Below are experts of layer 3 (counted from 0) of a mixture-of-experts language model. Rows are named router (the router's row for the expert), gate (a neuron's input weights, with its number), up (a neuron's input weights, with its number) and show model dimensions 0-255. Each number is 500 + 50 x the weight over its row's rms, rounded and kept within 0 to 999. Numbers have three digits each.
Before each expert's rows: a language model's description of what the expert responds to. This comes from a sample of Wikipedia text that the model never trained on.

# expert 48
It responds to: Standalone space tokens preceding a number in tables, semicolon-separated results and dates, e.g. "; 11;", "May 18, 2023".
router:597534571461558516544420446525576484467454388510438424443446530584472477539472417475455510483530407583493514527597566509409408511594490385503565568503531496522412549465400471553448507472544549467589523457525488485532501534505419511516451587572555493491471423513439568483477483449473547516439454506502566580497523433546452548526474507484413498505518549482453587474466511438446441432531424539469449431446552454549470538461467493592513519560493571513453502445502515502425449451403510527545590395555517449554496498489543460535482581599455458493487452570564531480515539487476504596445439515528530526487549555509560470436474487478445525500429493498566559593443426579518390404587507452456465503521469492436479450555499492534591561448523496506529457549528464456452554533519427
gate1:568486451491419437473527513487545548470505525482505570506526465446502540552587548531418480457464487599566503519469499586458549501461490561529530480415562411502585409524502518420550476547537447407499448528498448483653399578456454609510562526552500500452435550525512490435517472568450469462570512512430457449507552574432551504512491527546466515438497481587533523601507509500429535519470565472506510523515481573509519443406502542571442478477477627531453480597551492544535488522547445321558506517520510583458593523468540489527495491565475454513499447578498512444511568538517554524560466462477578566478463523404480405497553526480503512573564562497427472459471587462508535461398432518533478453533391542512519529525639614516479471561514529485515491445485488506454508534461543
up1:548416537511421502545452514405539470479451429441461535499486479487487469463561453503517537442479490560405587579459539468438418523571554428457554495444403453531508502472408492458432523496514556509535520471566448439474483481547449488514553529571545369568435492619550449526505462423514472482529526607610500512394446574434512456504423446511520467570532606518490545559536508534512461489527465580549479523532427564436428552400525477517424586538542545498495493467500496507401475420446531561497582459495574456469460391554486497413546543568547507596519473563444525463465483528500535481441509505538453560460532517470416465509469469520434537476510499528555484521524350512525492536537474433542574615501477498444545555581451455553555478600430545469487527482530506465502533521485421

# expert 40
It responds to: Commas after dates, numbers and clauses, plus coordinate symbols like ″N and °E and word endings such as vac-ate, offic-io.
router:458512498453488505608498461489497479509512495493522550554554476432507572481476445488550567574511552502501460467476473542569587511450407533464403527482411460488531410480522545528521487618481536442515557506463569566534595588523456457542448480462482462434502479486415468498580513471465464569535537480523525557597521511490601485538554428518500466479521458521463463572409548487450441455497491441434516573555508474486613500479454543563493458521620498476442541451550483448459512497432475540498474591439471453555587490439488478487526472420592505572451564456525536510472479585614557518506577437484534448382496414543515484595484545442511534523534424442545542413517466483571520473474466534484476461468540492563472522495626614540549434450437514502484579472609424485512375498432574
gate0:505598424473508548458436457482378445527476533443551512549576525462434515573485432554479474484476432426513392497420483473435491531494463541603542594515540510415491454511478433483522610481529495547453458517466587473411568497484544443482482524480523528507549473514510458521570517515495493520480506432526510449554519517496501537520431532535459566530468554452461463513513536590478595528580532465397533468498500486413549414410370470525558560542518446533510511538479447534506508409422491433468515467520502445495461391472573476516662521527494556558484576516455556520502552595444429398539544516432514532670564536561516483542480538598515405522517504516528586522444489480422531541499482578479485470510493575482521454550430501522500499531380548527482482517445466538490486512442397
up0:434514504533433480496497553450485543421497466565515528497530449497517504534488555594537482598525553472528520550526601486584518528575587464507582439468501470498469520508541517492419582509463559531463578508458546458547563473560506482543475489462462412506440498544479405460547468554534526547612423556488486549477448551470490401442498661554478499510555530407486478449516501457544519427483613519507523458513551469541517440529535475531455506468416479513528575615549520472487518497516480629479513461462512467454536474570443507501433552488490460443458508530464390506443472488587475529538525551498521530466446508468521598470465356526483424578470446465554449356481600505511401480583583451455517529411542473559428495506533488484431534596484460514491435420471472469484460408510610

# expert 11
It responds to: Hyphens and spaces inside personal names like Ko Wen-je, plus US state and British place names after of or commas.
router:511488539458501469502421407509584564514459457573460445555490564633488457523464536570460475460495407564542470496562558590421473514510471497480534554489494529444449536547407468499492490481526457484544500535511374525450470539462428526453536534533523462533482439564448433549512503492507546446469487444432516550448520476523521495542523519553406581476538513480472541534540549438423437466447490554566436401442581554469541563565532449495511530539497613480525481504459518464423430475427485543539536492630551436467473544423578478479537575576456496508466455588510465419563631539469464547512448537565553531502520532488562430426531490485474455473469483569541487498495570621545451476533465585422488510538491458425572461512439487495589523475538429474560487617499499530391625553470439
gate0:470471508526419481492477510458536442450519537592468497612449484561548476513519500502488387556575369635484562523449483504555556485568426516421519447466506591383529528603518531555533451507489510550581477535567435563519525515489470492520576475456521497449677543521521543451554488509455510476571450416459550457503481537488558496431488519475535568398503497508535611495585462431519521534499489464554505543535498513537492492574555418501557543433483431442513422534475484359512480483457448464506532479432507551543411608504564533486552456434512445510454551457594403496559458480578526472508484459469507527425442484496599528501511515437494509482576453556489444512476539530494525551428525541516436571612406504533490441477492480429530419477540478502496509536534475472532404548432462
up0:501457541552596541442559556477400485536486518426573533488598451415490483520561549493533524439485589448497441588485498470483513531365490453563459489592473431536528492489504493454439546521536489608405519516425508493516577483539511471469476502455485470524414560466554441490559501537525507577468487458486503392509446479486476462483491522459533398542509576551502404505461512537527545445588551571449536564514548522513485523496496493444501419441544496560354526379556513579516559437482560526452374467410519536521488496531399455522484434505503492471484454473474558551412466474469473486419638509358414455500451492565501498476470532503512474574504589377579516575525522423490544503495524438487489469385554468483500512475475535454521464541493449573425562487478464502464533468542504

# expert 51
It responds to: Suffix pieces completing words and names, such as Marie, Muncy, freeing, mythic, Oppenheimer, plus commas within numbers.
router:482470472549537562536420467475462508488572430488523511514433468479555487555523481584488431520583503481473466466571512360586403555516487427397555526543489566490436488454557524410478524458481518518585535434470593468490443490483419472475576499493437597452514489440549465488552473500499512534565461480416545611498461629507421485427502433521510561469392515486492468484446512521486575487540496475505537484465504542421523475530436510554528450485572493557490402576462475485527406568474574523462564474495433486543401475510519577549606517539505481569532563468506477606439519376488420436464523544459555523584579556493421520494482481583473496527480477468501502492449455455555451492577558544450533484595404501383546457442479461519534541469613505573465512486404477525485494453514484
gate0:477458468479539437380576411564544532488429507505539538574453510588490410511349498506437492487498486501569454546484546558429597511537464478471437488562478562435538514473529478543564519480481466489537469549498411524543496485501573460511552523512437546451472520445477344438473532607513576479487522481482512551451607395467450513498469563447466613429429501532467504543505485488560599517498456473518467518523424516450504455389543526377537566466406489577502551533374549483541570602526413511468460502477460573411462516498502473525437511485447494480466482471417510512486479515429437461430494492528480552547550476464525500521584461496468497507499559500528410567461535583520529497513488576510475590491438511430509497575521458483412443471437482505519585581446547584523562469469426
up0:487507537342571452430588502579562517523438467536426449504430587431470569528518512415604547439430428387473597528499464569469489443520438514474497433580539463540547502485551531479470477398553465483564480435453484573463553540471413494587427482467467591466440538586466466533517468534528510452495563536479499564521544505452476578481480489441488473549479401484522488523465487591533475539520514366503421532424529414546479520546500555476588518467591493440513472473547506490530507595534415490508463514551551459523538592562475524595476462523481556378540408459510552490438472460459504458411520617466496542550480519451579499504507582429538558512489467566526421588498477543487532443501489474507468523455506516484545506549553554475491444507483533557612461525510534506509435529521580

# expert 0
It responds to: The token right after in, of, for or a month: the, a space before a year, year prefixes 19/20, e.g. "In 2007", "the walls".
router:534518572485523477513456434495589537510449438516462468532493610563476419477512560468461479438495416527487570565571560546408481526488495477526512555437528478510489537510425422554415526480552481501501520566506411538447499543458437470440465554519512506540466374531435457566506531494619540448480523493452521527459486405517507449538484489499472521551491562428405528499494542490401460456498517555569424373409595511526510542530529450497566527584485528467466504461494476432428463463416450510550505497608560446531527531430546433466470568582457497481466430560489507453557575503438501557502464566580567564469573539459556445405502471455446426489411459569551510527504508522548439475559511528419453470479561436445544469560402459503546534535536431512575499563495543435393595562509419
gate1:459450509511507477480472526503475436392425581438580586504517431456526428608443548526561460510593520508452455445541455463580558407513482382470448457586459469435521541607594516512437530525567465498417476454502520515610526507510512468529493466455455505547549507464508415527487563492497492591494521442632498499474451621526495540445495570501452538488617540525453486458501507514470541472604507524426552485607453453530521450523508566498516460503551442469552451514506553527547583446495612529505532404515552544508445580522506499640511508418504570552524491486507533490507442536456429592516524427428488501528478515454552451455578442553480477530460551583487473415447538492501579554493451484378518528461484541506519530424523506508514470516553537585609523487451448506535541532428540
up1:529435454483520485592500460439529544540476531451457530442482501506561493530499509527485553505498428509562530518511566558553466466523496605566493518510510488391487498468548479561512514541533463527485455593408503558458566530509498465520502455469484523498517477537539460476500567431540543534561505423424442560495535514419491546510571533467378523550548511468436597489467357544484571477560456370648447461433445457480484556498558519436601559483545528481483377427439612544569587599432505468520410488472575512386552438471453520510419495501502453584553466495507513516396565414416466512484472500555535450497567515475566445561533551510532527591509447505549428444531541481430494556520573476508497482428471437547490474461522491514486495516541440590446567496465564500476538574454415

# expert 62
It responds to: Two-digit minute values in geographic coordinates like 51°57′, plus scattered the, of and words like Party, Port.
router:561501562526470489512502415472600545491443446540526458571491579600450433468472558510480480477493434547537531555526576517442484487454488507543517552493523460502465546514425444555420520469541469496547555521536412500456503606479430468463520556460516504523475446528445445527547517510581520447454540478463493548484490446540502497592491515482489557514521529424418589536471565521410440475501514520498405388417577531525530575545529428479559544605507532415481502468460460468424446491428462530557534476633496482526513542482601471499489570584508507485458419587517526425547561549444490533507446568598558545490572539474542466426511491469473459405421446594532487536467556546557441481541504537413457502459558422432542466576429465585512504505559440488563451556516541442378607563482419
gate1:481467484500499502492498423538513485477512497539536480471552479533464516565452492545421495507451347577507452533527463462486454461461536460508512531503499564488461482483527456544459570567417465500501578435491443539468399522582442497376480452502442491529515506537465404453553408585511421474471478610420502483531530447467468506422500469514568551460499473493535562475500514469505607481377553471565522603531500450444594470488517573495524549548656455492552536445486586557482492503462633558461470402465508416502523421494500572437545449419546504485577574431552482516596467426476448495460509488498524511534441364516438565470482519491579490525573508498384588560559464431477464482464501483452549516521456589546495522437496513492508564475456437509519529495461559503506399466482605
up1:516519498474546489489552410442411525479431430584571483457522569498532505537469494479496412522451592523517501477562544439482480509509447502569387502525472474474485576406569526544545557534479495508402620473564522571534599576447392528541486510466440433570601529535452545498465473550538477522468517469551508490490619520535548540475500486415421549505373454422515538500479507444397595537479560537512493592552463416539515467653550516571441502566527398554518505445528461490437525552485552540437561562512538504492520479526498537513571502534555468456552553523443521383518556538561472434433432530553472564480424508395522478534523524528496538545577457489494556551469504522431576419477583502535520417512516482551550454469446546509494498454461459407499480442571537540517481489512555

# expert 52
It responds to: Digit chunks, hyphens and "the" in data-heavy lines such as gene bands, EC numbers, tenure spans, country names like Mali, Colombia.
router:514502568487517482510450426506596538516434426525481466517487588576468403480495549455468487459498408517487563560552567541415456545499486480539509551432538497501485536507445422556422495451553452505503547558506422517438495575473428464464463556485533505535478375541445447554522526487548544477471516473441539540447488426500501448562504503494472545549495555434418518507496547486399453463511500560524399382426583496538488542554522464480562523583497541444483492466478487435406459475423459519558531475613538423524525533442566401464451566555468503478457435579509479446562601495442488555495501562562566556473539537466548434409523470457469443456413461571540504529514556515535419479547493551412452497501547463447526457577386473510568532564542436510562492571510548450386591587535422
gate8:449460480520456496451471439498446514451453433496530498527492480520358459433533536573555469501531501459436481494502527522552459546397497447431465442568431548486481422592475438574500493514500537466557499505410391470477429465481498428604551503558523519390383544583482566419504503520508508531529519544421474452517543586529452528519585455485506531462374506503557515526506571508534445492412462559514458511548501435501605516396546564479497520513417501542534498545515377525495491428432596487555426541485474512457429446617517537472444513503553571525550527563509398456471458454464418470577458573514433525515451529494426525485512587551570478568516533521526532430483552460480493453522553446485429454458590464542534490482478496620482523486531502428531487548485542549611572426537500
up8:608517400432459502539515468537537515496561480584491534463478526476475411520452529479484574599531541562542524508479533553479578512474498616486440555447479516490539521489551464430517451598477449536468536436438551541605523423537457529524440414440472559664548543470586451514538513437536529508342559548502520529495529469510584402465492574484596446535549477480488468453413422506555507444548504525519592526482539496477446520458474501511569504509490478470476476504443505449508524514525491510429452435477530386474550490404451421380511430461513503566534504453533528532472431489515496552442514484430497469422528465485494471497418468535434537508538556574544384591456470492495566381488434454540539550573475540450564559464499510537408557556456513519484508491472459419459453554576565

# expert 29
It responds to: Final pieces of longer words after a stem, such as -ess in cleanliness, -ty in suzerainty, -y in Archery, and -ian or -ine.
router:403491434499592527539510532553472451500528501537524481432423522574546535576472417506410508544519467535583442465515516426547419535542544492427575471497512555456397574490530512510519473475495553490508524503527570517520514508509463451540561458528475593493601617547515470515579485539484524561505405504447552484460449582448450554453554462537484593462430558457595586395479485512476501467486521477493518552490491522413570503562508537570435498507580552540498434491486502485521471530467467512523606403433519455516445471538570531575549499415516377495519617433534436542452535488532517500406508478447484541552481518439379456481481547548456568496492475449480528601460449434451463525537508444471545497642423587464493513498495485541603532439648531508502476543411537544505505479515535
gate0:454488497554484527344503442487512510627494460514443513542585513586506460537532476555533534568431494469527462466560434459493461588544544449503452509468450504419553497501443534496563450497503595528544477495542465483449492479559471485427471523538381440414483534546494463534551478501442521549445470459560576522570445467457536592527498470459458561547425490435511513502478449515487508462443562506553592418459416507471502438473473484534573539481433545564382528570430558471524417413506464474583476491434588455529533450469483478490511437506485407434494555568402436538425462473453496547465577464604453478527524480477360542542511510568516507603483569480498448492487458436428463484493546487498550563571506516541475510537460472594593553467447537430510476508415512574551461412444597
up0:335447533581498481453498533523462384466436495495424473564529538546458397564553611550538526509558460473474515450524516559486529540368528504495534571442524536468506529489527460433469429470517518472509472539534484555446534478550443513537514499525524455468465522475497483479516397481471414554347472495501483600493510584537526507508453509474459522426465503505504496528517491501464525533463489498458596479454482567476451460507442465558596510427436608518548528599435508468537410475455485475534547482401468454528551512537477448478589465395555432398497500614504469499393473456485452542469582509542516484445536476468394555512522520589500572617504529521550441436522453551449446452519489430488519519541618463521485541556463505603462573546585573490512545508469531544584521491454566